From a checkpoint of a small mixture-of-experts model trained on Wikipedia: 9049 steps.
Below are experts of layer 8 (counted from 0) of a mixture-of-experts language model. Rows are named router (the router's row for the expert), gate (a neuron's input weights, with its number), up (a neuron's input weights, with its number) and show model dimensions 256-383. Each number is 500 + 25 x the weight over its row's rms, rounded and kept within 0 to 999. Numbers have three digits each.
After each expert's rows: "comes after" lists some tokens at least twice as common just before its tokens as in all text. This comes from a sample of Wikipedia text that the model never trained on. Tokens count by the router's weight.

# expert 3
router:519494534473464479499496524493474487480511503496508537457491509485550521523498530452468518464500545494495515506487543510535515449501456504542486517493492515501504514454517509511504478471510474502510500518528492536488449469475517445525504478520470501508539506461489492454517522474528502449474537501524477544454513527518525509488494559506482526481469545512509512484512485494525507484481
gate0:513502500450517526497513507470497494496508519449514492513498501488495535457461484533520490470472461510521495472511458483506441506451498540481529496453510489475493472471499484532504466478501477515527503469470525533513506503502519529470508474524511528516491494467483525482530514509520523508475523483501529521484532512509507525515459504487478481500501497528454485549536501497513531494527
up0:499526512497500506491448520505549476479518510515500508515517529491493510488499496524510455473498462522486484496511514501484507540510528495512513472494478459462514503501443536569525534473471492479508520513515522532523494472470482513500519483547503521493506469560522520427533501485526501525513501517542531510516501518462442446471478551475478499489458470539492468510497482480465554520525
comes after: ")", "0", "1", " on", "2", "3"

# expert 0
router:531495511466503486474500513494492540533515536541533518473536503462497515534548525492511568465502528463484522533484512489492514496499481482550500513493489512480537503482537513506511545511528497489524524548490446496482506491501521457530517496543467493492528514514488534479539491501512492490472503501510527561518514539507536508496503533537495519512454516534506506482513508476493508506524
gate1:495562530485564554474511500481478448530522469525487517499500473475505509480545517472502521489426480464541498469499507496485463495490520509493493465506526508524518476496483462513479511527528514507516485545471458506497453477461465512525490540477482521506510544508518496507502529502470513510530509549517524527478487489486473467487483516493505476496511512457534522495485490502516493510528
up1:467452523486479473476497531484516496565510483515497474504544506494490459474518500497510467437518470509478490471485477532509460460527461456495507490511495530529551477481520551451458512500499478496507510480510514485514484489516512524509524528509521472479523542506479554460462493509499495470470496536491497505527519483452549532502532474491490480496498513493462520526467515534488471478524
comes after: " (", " the", ":", " \"", ";", "–"

# expert 12
router:536452506468477479495468495540482474500512528486533521480500514509533504499544531517479538527491511470492554494509505507491524530531455508544497500517516538467498487501531511522539476513516489510524519477492497515509486498526544477511520470528453465478508513503527525481497524519515479486476497456525503517531516526483516462450465551496458523482484500517518529470515512470565507512456
gate1:492527501468457486516443516493501503460508486488478480510508525478514520489559528499462508525489506505489490517523496484449474478516514497476524446510486499521544475504534505480512517483507512548503463531500475490485498485535506511518505482533478501500511555473492530467486514452543500503555553479506458511487478481499474469502471554493504507499503505457532497560530530482525468494543
up1:457525531537535539454508458503484494490520571494466488529505509511504456511533525509502491474523536502551495482469506533509513468511502462524464485464546499518505476516517512478529506511535500502479528495514519469495520508511485490490490478508456477455514520481501526503501517515498506490517525538469529514493532466512495533487456506491512521468491480482458455495491509503510504486461
comes after: " ", " the", ".", " of", " (", " a"

# expert 14
router:547475508429464448491490487538519471485501552510521543462548498510544509505525515511468557494516513508497516522471527478495519473478470520533489518527531505493543484510508484517527532520506508494526526521486492537508471470518526472499494498510471492513503507490562525497481497521490522453495506462482515539495514520463525493490430521531487516506483543553515498501508542493540498486473
gate0:482488491494495501528524477500454560541499453490492461519511453526503478501483507506495493487418483458502489508502542517520495465518479454487511488448498485552461476452507512491508504481527508540507472472504521509507535496526474520533527520535494498542515475484522479543481541503517466494490493576531453521475515520510440518474515497503462502536436476475520475539496489476471483516496
up0:515506515514473475513488509535501470476492493529506550519405522453503503480465508548506502516469487538463494493500462456544501499528519486467486488498504451440511503546485509515474519512495481511499500492516527498517457490501563505468512485489473452498483529476499521480469512482526518483486510499508489485517468508510526482529482472515511502486530523467507520527528507536527472507506
comes after: " |", "|", ";", ":", ",", " in"

# expert 1
router:495486516458492480477506494519457511554517507501504513446528487479512549514538545491467526493492539502516495521516512515500473495522505547518493505493491536475543432516512526508495541481514502500483509514494454516503452486501494474486511482471491491473541484489502502481525529483550490428476460482512487515475506549503534487520478552533532484499512529531493445443486527487551494478469
gate0:449482513469521531510496464482530540503496444483544529514511479465556535482519508438525503498503470531474524484472484508511477525479562476520513504486464492482506445494511493458498509513459478511519491526547456531515501485526521524528492453542481493473488546516468489509537511492483502546471491482510509517537537465489525504499465504493473472484511481507502539524503463521502477505481
up0:542470513479512524486489488515507494474524534527461522496484479504527512522503534510480502496497508479507473514503535510518552508483520523510490519509448522493498497478517470516548488479500481545542541484509476489494509490489497507476495537494463497456571522520501536515450504494494514492521570503518432489455514507507494532475467501512509528504438510451512430510531511504472475476508
comes after: "-", " |\n", "\n", "|", "==", "\n\n"